Below are experts of layer 3 (counted from 0) of a mixture-of-experts language model. Rows are named router (the router's row for the expert), gate (a neuron's input weights, with its number), up (a neuron's input weights, with its number) and show model dimensions 288-383. Each number is 128 + 32 x the weight over its row's rms, rounded and kept within 0 to 255. Numbers have three digits each.
After each expert's rows: "gets" lists some tokens that make up at least twice as much of what it gets as of all text. This comes from a sample of Wikipedia text that the model never trained on. Tokens count by the router's weight.

# expert 28
router:095158163136154209129044156097136171115105117126161116195182058156113125092153131199128113104061159132106124155155085105115096172115106112124148129097167106156122100170090154151152138106144125168151119127120101137172135191138130116114134128134093179126150137086174093086059139143102093138
gate0:139091171131138188131098089144108139066116102185096072156165116148122116171118107088145123129080091154171127192124117079122103133048109090122105175125138111129173105127134089143168125206117173122156097131121081147138140158117107141106118151132095111150141150135214095114151093154099120124
up0:144108119148105136133094112110164109177180127117143047160098103131114120117115151174157127160134107181154109137142160122134184092093121140147093098152153142154127155102143102097174110150079127168076185120129104182098123155117109137147178115054156201138154131177161061113124170160094132088
gate1:047167119149150152118171177154127124084099121155153153173124123143157133140114125167106107131052150114151122169100154128074083213142097142110070126081123152094101169072147077146119154110157088133120110150141093119099148117119130157117178110153052156103123083074172128086155160174140090127
up1:168098123085061100119155176094163124130130133081138123137141106169134149143125138074177136086167115117183092129170090135126141205147138136076186081194111124149106072168099156155097092154105142131110121075141140101144090187155144132175126140076123168118184114133089103047087092139135143108
gate2:074152173156145136136148107121111161159159103145134181082176126074135092097113138113121111119050137112127123179134065117124114112088143114155098107110159145107119119147119140132118124099177103130129084152111128165109161197096139127120154155097069177103181098141152147140111173123074122127
up2:132101193073107160118077149145121164120130099194108188154102147119148147162203054049100109174096161140116140126132068129144102129094145127124144126097151137154131155091151076076157161147150109148116098119083139114100161126141117137157141120159172125175045137131061155160118082166161068107
gate3:168150107105123154147174088173113211124066103129095142193116085085128173127144173145126145129111107075119152108097102106102095114104102140150082111115117178152142071151081141121118196108159169112154143117097139136158119104152091097129135090171099108129096159057138223112108125116117141146
up3:130131197154141164129134108165195124189133172098107106145136027127069103107131156130198094158178108152160188119140109064140110130140133119110154072102104084119143141104121183129140095103135155144131158133109116108111144046124136142110170136129137155158203085106126112031084133080148156145
gate4:156124131120133131122093148117119070114131181192091144143153160142151082158135124122056104149135147046044090157115088138098182126144152088145118101128158129161112145136064110144207161106108194135125122172120140140148134115145124159089110109141095169126115163133160097124117107091098089182
up4:130114127161097144113150150114131181191163101142105145091196120144124116181165102155132156137128090171144109102104088154140147104122161122171106179155065163135130152134142056070120154103178113176125178134164165165095121143116096136166094084176172063108114208087158118171147125106127137175
gate5:153107147122141137152099141175139117178065110145116107124154163157151135142078129180196102156102135141122106116161097089169162147126105163113109123094105097132075160122083087119110069114059119160106113092159076123108129124143101137121122135149156162081181116161158158064077151141067172119
up5:153113104109106110087140179161145064104157123029163093101119099131125093146155090155146140095079163114174085058140138090134067112109130127131084100167187076089109146139156166158109084220108048123117173115133091131100159170117134064130125089134200059113111134084175142142151115147135141126
gate6:158106158098169148168127098107154144074145113047132109119145122089143126098060146163106147074175103160138124099091070137088052092095161156159122183139121113149148164128129146103110219123088110131130122151118128120105202123124094093076082100102116092144131114106155130139088109198088156118
up6:148119147065114146137154098142110170194149144098122191151101162096124126143109129108133153109097148178110175157078156147082091139081114128160070157087145126115139128115106139143149075153107140100148122096153107151103184097113102140101152060157200187159139107140148176122178145121160164173
gate7:086099095195083115192149111102140102100091100139119114156111142159187120130161149125136152097087110110141150182080097171126109098068131157134134087127100088145163155148115125141117140155140092115155132106086195116151088095157090118162092104109164155174106100108089137120085108140110097181
up7:113120160178182171102077166154150102174112110076133144192160116123162178118110103178123186085139111185148129156167149166103143132099142099128069145133170130119125134119107114171124144084156123109124084104111144180161124130125103088099192143152149153106134145062080068157089118093106085105
gate8:148179158103088130127103138105159139084101145134139130106143081139100135134140110215124109121162106123101088098170081132161113134193107129200062140172109073178108146158127127140166177110122104187148080167097046136160186133132086180154113147153116140113085154118087139080100081109105122075
up8:136166134096125133094126135131116173111133128115160161148098106094101154119113142186178120087082118092121147166192109134103136144114079131127117114088151112164117114133123176129122111078133153137124125100141141100146093104126133094126158115146111208130166122177154115187127215093122135124
gets: "\n\n", "==", "===", "The", " ==", " ==="

# expert 21
router:054127215135116193153112134064139143125120170103157110168184098224085125091169127149140174146065134116129202170127107104143104146132126107093144109125114149105123107165149140165130135181147104103133132133124099068187156155122160130148130121152101157162145153098111111150077125129137131138
gate11:121114201130121149130135181146082190127108125116186124066160101161142106113129139168130129167170134111076095142148152097120134117131115120139189155123080131169107117107159128169167105153166097157141170125117106038126124139095116147127129100109059182118127101132144089134138127159122164092
up11:158121182119104135091186109109097174192095148182163116151084119119167117115099067156149089119152207157099092115227134112059122111118104150181161108138129092128107097105163138117108121119170131149149117126113145098133092072118177113131164101124106149088147152152108097116182100065132188112
gate12:086056074156158171131147150123116087132112130133152104119134122099104085103104103104122157107042090085140141104124130137178197136223111147125120161153102148152126105181151151116144090090192139075109109089169143094229128116163106058140099117128099056108158113144066090139107063157176157165
up12:061120106159135135082053162144135132107120153044108186132071152124077111122153131118178143134112167083106155181139104159132090089144144120144146147116023170131161121092196174202150076141114086104120170086138112169181125112113130172079137122119100149122214158134083148093121128129151112085
gate13:189136132120197139102155159118121085104111113127090156109088140040115123173089170131125125156115191113123110128214129079138172188163144149115135122071130116116129137138119159114128139141171146166116103126114125110146110148204069159142105104126108118128128156171130182116145134163134153125
up13:160118157110111118121119132152079072164099128111109094083166084134174113210105094130053130097195138166126142206092084141100079118135120162126122111209154151153052174167114142097122107098118149135136166116181142112169110188099087099095132120085185105120119138140133149121089118062101076120
gate14:105089175155136141098084133117135094154159099122103101140136127151136078077183140145132173148102162131101189164108140144131093089110092103028135142142179137064127097117145150120167129159168166098099113079153123124114151197130178073154138191113123112112114137100128124133129104072056144134
up14:169138098106093182130157120156147077097085082118121079109148069090118099158187122091112029146183117127190102113123063169160078054150132113123114104089116108076098144156113106152110088102096059093153100117148151143113146101098184109168149131082167111123148146112140161091157090124102117088
gate15:119221121094080133113137079151156190126164085108159099102186124105148138141131185116092115120087164075114211173118096095122077096144123138069082149117140081189102103129144170216131061107180109137118168094187104075093121118134137102089084087147131147170136095127126162100139108144135168129
up15:102083090129145137137194097102137112133143151109081092062126096157100180074139194159146121151068124089127089152120123074129157155097123102134152066135119101166146143130129159143087100182130142110118102172125131084102100134057157088102132081067139135127147166148094072136125116156139145117
gate16:161104088120107154143152132136138163100114076121143113111109136154134116118130111096109052108096074042118131105091086066206061130054111135128039151105139131169142147158149117110146140083134174134146095171164164244118121143177161130113096156111136193124182159148144100128169115136114117093
up16:190147108146067109098109060070128116164159153103152135178181099157155167132087140125123111121156128153127120148184105112133088138140173100082111157079109145100171137115125084156182098114127113175165191137127134065106162111136138093209082116159131115115158106095156122128118131153133111191
gate17:090153093089133157108106138093203117144149188189111136153132180110118076097139115151164176136081126114099122122160123156103124100118142107073164181082168119144180139076137108158116154114194187081178131081141117115099169124115079144116074108118141097162129184180170157139099113160108089128
up17:099144118120127104152084112088128165102127180120130182132100097174115147110119102091123173140111104087148225187168103163155142137126186099081202117142103199150106198138120110105091137110107144091131140149127118172098126107118114078135122124146136108143126142155135159143104058181140082167
gate18:128136129127140135095147160133168147118112134111120178088145085142095182106140163138104124130114122156156145178137142090124121180097148125190163113152110137176132118161101135121205193114100142103132129197167087128184143102140083085135137189121166112118068201111135135113124121094116141128
up18:157088083118160085109155154206101065100153158146103179055101109115143125168116168130122090167117117128130102109094092114098146115168123134118055135102140108116177114143146198152107148108146151072145121102167129205082145122138114135129178124055107166176127178078132089111080105092090112137
gate19:106117141137113198134130124142166148150130171122140126067109104128101058154053083142134167135135153168132182177189113093104085117216151140167198121069097135111166128102177106195115100143076128140135145113109104082168163068118171133163104124116190192189139130112109125138150131112117119144
up19:081137130134102115091158133142054148179094067118141119180176145124176140158072119158079183151189106135151155167160178214144146167083053170085136153063138100184086140101104139158104136118157109158074179110102098133082118189065141163122146098136139114098088141134126149144142159079082150117
gets: "\n", "1", "2", " \"", "| ", " many"

# expert 23
router:070161118121140215113096223128136154129098112105127114136192112184118137123143117133126180142108159136158129106157096115125123163160143133132152163099173115103087123105088096143159146150122111113170128103107080114170128155109130118119087139178107111178107198093141165096099116144114152143
gate11:136164142062084144139105170175098165158123107174170167088105126127088047133061107121090131180143157145114150160115086190065202087146031128111215138110155166126126089186095138112146179098150192083184141137118148152099112110133128175117166182128145086098148201128150128120086060074076092044
up11:169091144185108084127134080071180093169109131152132132190140131111103168088144138120130107108150105116117109150124169144140136068112136095082140113130116113149137114076126147161166109086157093144111132130090121176066132121150149165126131071099124141098117128142118102153175185108155167078
gate12:062153152143093114109072136142120173128176102166147147181115130131131083152174095142121150141118169150140055120113121136116102164127117139117119092078127131045118133121193110170132097109153112179112136142087114119113108131094085133105143077158070153130154125102198143102105155093106138163
up12:112111098165174100047084157145158118138210169164106127107126082118129124073140112132074125180131152161079112101159219172087118120106115140117113133084195125070094158163189091141122147117160138128084139129132130108114138093123160163073054125133168126171090088140195104166087121074192136135
gate13:127219103106076179160131153079154155167133166094146103132174161148102081138187163166172181161159116085131174100145105169163119108113116093110157180111094088098110123087138141219150165120138107144170211139159138088086112102164121136187139108121119092105093165082108104099112147208081119088
up13:095144106134154116115149093120170162078179048145105135109110155141105178086125110085082143107125111135135135141112097121136087120135131132105102066146165147121076132093087119164132140142094168159124114114115050131167167093124187167106236110109134149150091100132135095129071118131125150128
gate14:070102187221108142114160154153120163184136153093157090142110151116092158100149123138064147156109107141130158163172112140147079163119151129130139150136130173195036145104143141125155162048101109162184116137135123116160075155135133153106138126104169191136168087147168164116076118175103124133
up14:089193069116133157106114148085101078116099151139118126131125072056113148088122101086100099100161162068151162136129114127161151155134114165069125110078114141108124145063111113117145124147071076067113151155145122140154155138131112113103193082088125131135158160162160149163119186181107123140
gate15:126130112106107152114115145093102080098082165094078144106156116153164115117193123152131155178144109156162149064086095114099059117107128112090146158142154178108131178080122126164186178159141133056162131158087159150102138079121131127112146161113142134126119190106142145124148178126087115181
up15:094181150149160152088102130151090182117125160074148106061177044133076140135136120144111112172143099087074126120135118151142139093099145157129147163144091124157111115135120113108199109143146109134148163142106141094122132156093104102084111110122119096183164126088147110111104120127148139172
gate16:088126124147166162145168164112118171161129165100130118132102097150143119100143098132149125140113128109142121168077104110191107219164149097086112187116188132118118132119139124169106190128060130147182118200133117163205142084159117139160116159150086154162138150099150096089108090136099168083
up16:183106181077137104233150135091113150164066114128151100125125127132091184174113165167147155158155215185099188161096104158126200103157113136114119115121098176147159119144120117106149126090179094152091150130156129116106145133159127070117117089136152181127155131124137234200134094098117107113
gate17:100152104137200147135164158128137127130145104127113158132155130114109103142099166165130168102137123139104107147125119056136135134215161141127149169105117122122129114132157082177158135126077193090126085148141128153121128126098058121117076148117116185116109102074103097123117127139108122178
up17:101156119158112055120132138088139162076163134145067120142151145162084062080159135103185123087130130127132129158126099152133149141126097098136143129154077193126146130154125084144142111075146131098091104103126087088078144166189076143108137083130167164170106191134121111170117102126113138104
gate18:146140187147119189114186122125118183071102097137121151104100162131099058127121142148162156148123079087155114139188042122133053102121153101082111153174063171070140098092158175121097126083122119084082168155128140081174115091106099155105073132138109086139117127068139133125121139173164128089
up18:078138069130124106114153108167133144135071167131107084128113178080103206056079098122131138088129063158104117109180121101199156139119108138188110095157077111123122168110126116106124166126140122170103132080068223144109206130123147117104148058074120141158116153130119171126109153220184108138
gate19:164064176101135121106097184152162146150076086088081072098157169192116167134110109100145117097143168168174110127173112140155154120083134145120160126072112113098156140131118090126132035120102115146158071083141130125099165157124105073085117136155100119147139167070096132058125090167127115089
up19:081124105075068175116123185156142115129174116128146074111086059068198157091180122114131088148122116133129129146110149168102151179116136148080143144105129117156107170054180065127096139135172071125124182141088147178152123189112181104146156164180146065137107117154158095093129201091159145143
gets: "\n\n", " The", " In ", "The", "In ", " He"

# expert 24
router:065110212131128193122111136164144142114098140124138170176179143174123142133153134147082094112049199118102180155114082125140099128139109115098130144080136107147148113126086117152123160139149147117103136151154132148189144183120137147120124090154044148184132134078147078137125112142161162122
gate0:171121033126160107110101128162111059129137152233152113178140125132017163152131167124134162171084084088141128123230087159120104143137097160172122123073203092117190100105131110158130189160165117126125143157131127134039161129114162174175091108138137097138133108168155107125095102131153101160
up0:109126152135111136117074145065129176135182100156137135142125113135127097137103127126145151154155144138119062146129157164032122121155114121091143123163151137123170127133129107123178102084097125088176080167118131096091176081084174129118115127138155191141101168098129149139124139170163081189
gate1:111120115116146152164140187047114206106083144126213146131078149122168124163149125166165130151143128136112135142151143112148127121130184092169105107093124113161091088118164042170104133137134135197176134163136184137153125140163078189139092114161115107109097179131110144134118113098096144114
up1:135094153069083152112160149126072086164075170125102119132092153130128104156130153124076095122200151113102084167155153138176094202130155156146070098099147133138139102170125189102175143105139127130111098149167206168184113178149080142100166087096147163142144130176124069142171101094166097119
gate2:076150195197110150170103142099051067137107137091114178137150142161122158166140160124133152096030093118094144106109102176169164148055107102144108214116129102152088149163191087159109172162140119080129154145168097112130135108099168137150142107100092171134132104109144096158155120141113165082
up2:158104189159051178149136121124108167161153155123141093157209132122120145077148174109096105131090104176128139074098139129170119184161099094113123160165103170052121138069164146129118162056086099121140225082154184123128131141084116120165145073129076099114139145153174107136152117129146157105
gate3:152143111129148136136181163052127082146135111162102093136049080116173136113182169106117139118125128105101075115084107138173140110144102065151089109086057161135140105121134097170122163178109079063168092105147172152134127089124073082161099102148164143130090155112089063096117142141126113133
up3:116139079092124097079150111110112135117091121137134166119105173170127177131167156134103212136085143130110138127136145097127164171142102053130198110152131128185119151140154166124083139170136133151103105101082177164117056141142113120110112157197117159084079120090192192154080133112138119128
gate4:147177165207097145124100130123128174148089116089090142129164115139097180100135096100118107120138180087119149154121083089201139135097057166113133175094138098097164155136100150131147173097108151128122161163151084119188173192148152157132135073148085165177126130098155090106092124112097200131
up4:151132039152142094125144085117192104068122071151162126180147103121117166151175137156130107127125087123100136123148054115109111096110021120120127130152127139108134176095162155123050126142144134108119146165087109116092112097133113098083172128184122168073088126110162121096062158164070136158
gate5:132092190156172169137087141191116122016094109125116108115138141146136101131071167108151086110113124141165170149101188113181099059163065117055141108140125117132164132128144136169134120121105129117138106141118121104183093159174137119109162117106121114168214124160125071150133090123114119161
up5:112119153158142057111121096180166060138085128122108119121102128113116147160165132123121160164093133111156181164079139145152114125072120139088148112093115170141119120132076101103124187157112193139066128169174122102149111100087126066142125186101074160109147151145082084164105105128120130157
gate6:090131108138089160111138246170129125109114153151101151151080130158099123116169125131097136109168098160117066092164101136103148098177105088156161146079125104096080115116112138183141131129161094080140115172095116155109130125111136144121133175143152109112125137100128133103112132108203199122
up6:167130103120078112123150117163117122216132142134085094081098100071127105147118163073087113183088183081137074118141141108081153108114118148127107147070104144090095164139137115102103156075135129156078202125165102129096171124118128171090148160117132150192138167094161052121121129036146115102
gate7:125152145143130092129155166127080116125067166195147122093117109170113169152104151099140172170059127170114141108129129111133125183147133116121150121100106082175103086099153113118128148122069174148140142147136125102140175080161170096090105146102094163193169165134184122098072135101142194167
up7:074114163150122145146109135119109060172128073165109143174137170067176172157149161141137163159141146153121180132098115145094135150159129086088075104168128142092113106162097060073108100117144134082117161123074162081192123182071099066201129142120111103138095129156135170131108166136212117161
gate8:150133168130157209104166183164159140085093161155109118128125118152162125135166190155092064143094154130157116080166087072124100178201197071129109143110201105160123065106086129077140178052184161105109088107070104185168153168107136113140160175118099096117132109110109150111084165195126115119
up8:204096158131207127124116097137144132099145167136154142129082137180157121069111115151144155090098128118124105145156122094149147099141095094189065170102126138132165145103149177164185151184133207124118088133109118098107155108127101226143150128153129076166113141117073114129071112160140088157
gets: "2", "1", ", ", "\n", "The", ")"

# expert 3
router:076142185137137156128092152118192136171139121076186155147218117161079108110166126211147147144082138139117144151112102143153087153122092097141128112093126144168069097131131115184168182146114104155138116132168066099150125145103155126121087147140079161173186159097119154155068151160128181123
gate0:136089091111125152142147134119122151134164136110124106060143146103104121104082170143078158099135133074144084091152099097088075158156093148143086109105097141178128153162079193182125113095166140113089160153131127182212130093113108139126087120126170058103137096077127124095054112133120111148
up0:118128172114140160107076156133071065164156078111105130187142184097161125089133100174101114169136116137114125184137198205086103144147091164132135182126120161124112059168113162112132141042143124101142078100087159182160200134104140147116148158089184094117162120173211147140155160151156146076
gate1:120132144117121112136137128166163118126089123074100140106097135158083138094137088121203120196121176108073100148142162140165104067067084139128081148071100120130155099109152168126099135174167095145117148166118112067110140158100091111127055126120140182114139148123161147083103154102109201105
up1:129129133076103157108099140128094073179096148095158112080087079142107134123146105170188094191077120113109126170146183091094130163119102162122116118122169106154151187136146093122108100094213068165084115137128142093139111056185106139125123205153123189144115106100085171141121118078111039109
gate2:116108140129099140139123099149167136127152157189124135070152111154131108067138105177131093168105152149152100116093112149156136121132078139132121074093131151158111147151087109164152116107084110132159112125119096123119122126136149164149148119120109153162122154212168121134103113138110165114
up2:140118081089120149118137081129126119166128089126165132145140180095185154112163115121083170102164167112092200148126143084108081114158162180119144183136140127207142116136087113127097128147090103118139144127137156121109109145142082124091115105073145094104083121070122126116133145178176133139
gate3:076126104112182104172128141141183136082139096139138102151148093127105113154184106158086153172156098108119181138093121142124207186093183097148120141066198166074155139120126095136131099075087148061155158134138071175182069147172124160195093237132158131092149117109093097122106132130166145105
up3:078130171114125166100109119124123056120137096147135071068082113130067154097181117116119108124117100080155119116124107087061094110117149092086122038157152152130131123105152106100131145118182104124069159169185125130134122131128164084114137158104183093134173112156164117172147124130131098124
gate4:109110148134152122175147123202163126142116153099061180143096127146095062119180138099094166090097114166136180085098098131146095111117130179080110164125116139166079108084146114103128094135156100098103143067169079064141071101151155095155105154149128156139183146133078160137115156126087131086
up4:109088081174094134179111146113207066139160100144169155101150140123127156074069122088113111135156130080141183117104156149078097112157159092105095107122119165109077133076119123097112066174142165118150114148110103141106142150165119173143114110087094084175114081099192151182105188098136118104
gate5:069171125128133097087138141112223102146212116094163156098135180124136116119170095138171069160099106129120127152111135150141111139094105093109083159143168091131093103092120105140129078138136137123153123109114091134089030091171135103137129151162113091195123183111114135110090137135182171109
up5:099168092131091165187101158074171142136145105092124131085130159154146116156118073103139123128115076132143116102134149152066175110158181136083182154214077156147120132132171140150142116156132168168179114145119065092165171073106096151103114145133133134131132142123172131127119159161136127129
gate6:145145146113127123131151151150146070119131107170153162133099113137171137129128125120136151135103136131110164096080115178143088154127136206154102159121134105129133123174124079098154120082068084141162049105157118145139161091148203082082060137140127107133136116098159132205161123100128111096
up6:116194076191151107137146120125154111128161113166100133148137138161158144109212168118102162175081102167096154195158134133085163148114151111123188164161119076112137120140128145168124182137112132033189181107157094069119126137101134134076061094126193094115100194151129182158109127172172198163
gate7:119106163083103168112146145162115181166098110170183079206178135060125129106147153141102152149119106099096108136092128199078074174094106153125151176152103161081111153141076149109138114159155156101148111101086158054179143132112087152132154164082106124110139174098106148069120131104139136105
up7:151180143135103128110085119160099142137195117094099144133110103117102161113097116138114129171121160166134106155068090110109134059137114071119119096063146133186099086137134113152183093151115161179161130142152138140183075097114121185116130078096132138204157115123155153127141141111159137184
gate8:157156113161115135099103161176166050143062123181135100132210118094093076092172096137134113094133192088150152099115114128110157119101103116205120138171142116135050112181158106155150238117163147166158163111109160198172161126172083153136078127114092103170133126152153201148164116095139136141
up8:129098122119098131191101175122112159092106052137085118157111076109138098144102144152081072145150055171157165091073204118121141115097072100116113098112070167067130128117129160112133059150154160089100084142150122123148167146134119144095185120088130117122147126114115099082094210116161156107
gets: "\n", "| ", "|", ")", " in", ":"

# expert 6
router:095089198158121188123058117095145109169129116139090145137145135133116111098115150175097095144067119098092185145104134155159173140128153122103151102161132150149117129128093130156153164134126153151093155136123140101199153146150140124096114170182125134128152146088163176165130114119092105136
gate0:111103159142140140187071152064091069145108077141114172147158129171059112110127107130142119206107094117123161131139103144083171071121152063084117106134151133133047102107121129173175159096076134151139138167155140102100139144158071121145110144166094135157142148098166143104158102098133145105
up0:176108148138138167152132082111190168121136098097086142122149149119118083096121133120116157109110141137144125110073107143114138139150100091118177128169138156116074145070131154085117142144189181114125084104147148125183186108158163101097165135129091128131139106143107171144181137137138116112
gate1:093147110131104165181094097165125114153103052132109120188155094138156124124126064139122162169125144107139138069108132112134094120099137076110072073196171149120099160138108156082147143225114163134142120159110110137155137146139113139113232148108135128119101092100166117147120072160134137111
up1:055086147169134156085072164161120109089119141119055132100093160121123145093116116097060106141096162116130127152138173098032125110157171084139131147113129155157135157135155140127127126089103139121068162172201126146143108077169158155033178092135131105169112155150118152182152142122157082178
gate2:110145156057176138084163158120119105097047079196125096110171081157175114145157092140138097155108096125147168097151109152128146104112132161095112142076159089177171098109090057138100107114089147180164164220147094085107156150119132113131162091140141135142097128128132102097132091142117193125
up2:159132092119158166099070115137159141133166130186112153152139191167068134156132135141174136123103132111068111107105108129154152208115124081137122153130177112104085104149110116137168128155126120156123191081139121090142108159177088171165060207161109090090146142093116137142141095172101111109
gate3:091142127041183113150115113154195060163133155156110170155156158193147183208168096126146134104131175152062074175145107060143104161154122103090131099155197141141163146127093129078130102089156125150132180130162079075147107165125125169144120124131152099151195136110100104088128108107040161116
up3:116162120083091169135110103154122068088115102132118091188140126121171166102181147124165094127098042116110143176127111109171121128113113104085102084110125105135137117069147163145117139171106161150104094143107151078094099126160148140114134142157114108135140107134070096114106132143116152110
gate4:150093082138109108144132131145089105115132170094144162170142105149151126168217127148083139195144163172106120112145087111175118149128162098192115131152172133124153198089156124086096171186107123148188116100095130130109114140093121144140136145160085113113171136101117166116135093151058129093
up4:115191196149129154123192140171090164115167167170200104146124102124169161115158155129093096167090145080117140148119158120158059155136070107069120142111167054097198134098120147124157154130114147123123112064150150168112104176164129059073132147151131107169164058173145109175126168117148113109
gate5:137152131127101158154100122121107126126122126187124125188195085143134081119144093149123091115100128138080144133155108103115147166064085165139128153169138130072159168146083138114151127136106141117165201147144080137125132165144072076160124192136094130112092175051146133095128130110105149089
up5:132135180145131119147167102171063161066148191137089170140136104186120154147108146072135170125145129084134156127057107104188103125129126101107138199129113130143154155032147102142146094156116114124136121124088105133089153190141136167115094140174117144135180074114114116135144092134090145098
gate6:151119161134151124142156136143089176119115183088147137165132101169114124107123198143151147112131135165124134125175096112185107090196147141132124113040068084175173168151110137188159188108128079106160134159163122168118139173119164137189131106111062103186163132122114089130135096112108177082
up6:120148224160191121127159147180132142106141115106149175138157162147215138143185156115141076148109112135143155167161118128117115159175138101136110141095126144157110113198112105118138115114143135122119104145111094083134135085131127088145110109112098176113118073082091132156096177090156106141
gate7:100119207114115156087102179099160152135082081162096145151123078122153128122186097107066104102173112118096112107129079159114118170128059050143095159112154106160104131157125099103116155130081079069107150179130160161107169128171150131143134094120097094113124137105065131117123120087152141125
up7:165116067174183118133163137221144101121175069094120154099138084114155116142106123147101143141114139117161137104079139189174133061141126127102129142129093153080108099121134150152125091139161105098167143055140091120120190153160098165161130116136096095102071100059175100110155114134137137094
gate8:094144117092139121062075094110170105135129102133065096130161095089112131132117183122142110088053149110096130133079149171087122186094141160097103091160147142125137130130112112062130174126116123142098195125138091109177149162137108098140139093145083140136097124133119152111112135144096113130
up8:148106176130134177170103114091154153140112158128136114074098170080114086123158180158107115111134082102078104151148082085084136161148141142125172110124155155135089113161130144126078169102128171143139144158165194052165129079097124146107104146127114153147159129112109112106083098120097098065
gets: "\n", "\n\n", "| ", "|", ") |", "- "

# expert 14
router:027127176126168219170119122124135165130140161114160114128173115158090098132145134146137159143070151127091164093104120124141113130144149114087141128123150098116130077110099178146142126109144111136119110136143082108197164124128130101149074152135107147126161166062164128103130114162115130125
gate11:077097157122165193078080150150149126147185119131154116112164124146141100136156163149097088126098126140120158174104149120073075107173080152098131094076134129073131106124102151143149168121112161127153088222098106104105135101138065153139180130132140110080090158062134104092065099187170135147
up11:166116097074161119144124116150108158183154128123103097134111111129094172143163108090127190157108144098098095131190082157119076096222074178110152161127147140122092079139147169099142185176124144077170120106054128075134142149146126092145166081154174071184065106126050131145128114142131155149
gate12:138130159172111110153102081131104097104090111116157144091101120160088187193083143187212148118093139135138122107169129156073136149084190105183075132085138116123173116105128142175146162139124139150102159176178135124126191139059125114128152117133101115168132127122121166180101091086155089070
up12:093127123111146127198153093100142115134104156103091148120152132129136110191148114125091156154140156048096116080106142093224115165093163213101055213100183164085156103189102092094119196104084197098130149144133132153147089093179091167134153121140132129087158131081162145117130108155113102077
gate13:173201167096176142139148073129126135149049134137111130122102051180100142186152159121104106162115143169137133197149139166103193062108095167129095135145136137134157128147152132125132076086149118079136148112134128082110132145088124176113102087167166151078144128065195132101114094177128043139
up13:171163063084146110096138157079077145176173121082111140184076136130164145173139141088138140167096116061107124101159114133143066122185102129088176114084191134137135090103132101125104085171101122126159075121169117144146088077162103129139176106149138079103103157055098105104146142166107075175
gate14:118125154114097161110117133047105083118123137080187127140182110188154123153138152164127158143050121072075106162123116129116152148120115065114134073130114063108152112145135158151169157138120158129074152181185147152118144113070083084139077135107099118126172168122142069114140094126142142106
up14:120089130151132116142150140139111165126150080139113110089106132132079105150107183180155080141083168162129112077142136087148206161098122163179074095095109105164134144091190095165125128127073091159166107106080104136094109115110161166104137144095158110167171087169166165130176116126121184068
gate15:125100113133096155135137150163110113126144112071113117098115109131085051138136146092118095153073132138175144120132124113130092133114137102095101084119190054105141075145182181130174121131152107149151098163135152123157114080128158080107110139170118106171113110113143119093086135191161123064
up15:134146148137178119157099120154148088168080073125133130145158124102116166164115141148187083098101199148136170139103101109050086132132125146167066096126124058126113178137142085105124137095172131159161081096159110111152091140088093147162134111148047130131179091124129152083103180183167177121
gate16:147146190105125118138099155108118101152139104085148144152136081159136118133138140138142128188049144115174123173109079173195104134108081155129113158131154130132120121105116080100106137143115125186139113120156122073175077180161127101101078120109154107150135143054132136108134115122068142133
up16:150190128102132089107099149139149133108129115072100102101106158090125115110135074156147084106111149114142097089158126100129109118128139151144073078145117104137128138134173110099106156064123210136088157115078169163192088070103145061068109149155134121104146112121109113117105144092151113109
gate17:097202124137160138175130176079192151096172126127098095142154087110146125089069131108096147151121113131164175143153115073163079150126098182159095112122133148113144149108185147166144186117135179125204143081118099148113145100117099146122141112109178088190138198157129101091112142158112152207
up17:143092125126102125080110093156149059115053160132140101081130160146180149133067107125095116081162097116150086211144136108101115118143118119088096146133082128188116119113150078123136116113197051045107153131134109080128114093092138115171122125162100160144133118103149162111138129088150104086
gate18:178087131143145119132153147135143170130136075125172158118122129141110094093139125176186093140115145120145128071138150114144130094143203128135139167143147061207083095097071178111153173149146109133188080131100082121140115114094165156115081150142146165116137121132151113123107129138131147139
up18:102129161065104129078163154135106089143127148146147098162178141070149160084147098118104126107175081114137133114108125098184103167068146107163124139134146132128087137099136103189083116108147081119154103106132148139070100093092118153146159087117024123125088131146136190175140109193148130182
gate19:104199095115147164150176145108080160159168159126122091113094144133118108115166166120120129132143146096109108145161102133088090080132132120090095149148152105119156071153092085157142173091168115087128130096140108123143158110117105127092172101164140156161170118124155121107104140154135104109
up19:116184174079125139149191108116114176160126131173155129113140136100143169076162073117105160085139074106131077100109132064140095098132146065098112191097168159130071149159178086108127148117159100135054097076101149107139158122183163144111162168181188189119133124136139134064116088091111115126
gets: "\n", "\n\n", "0", "000", "022", "013"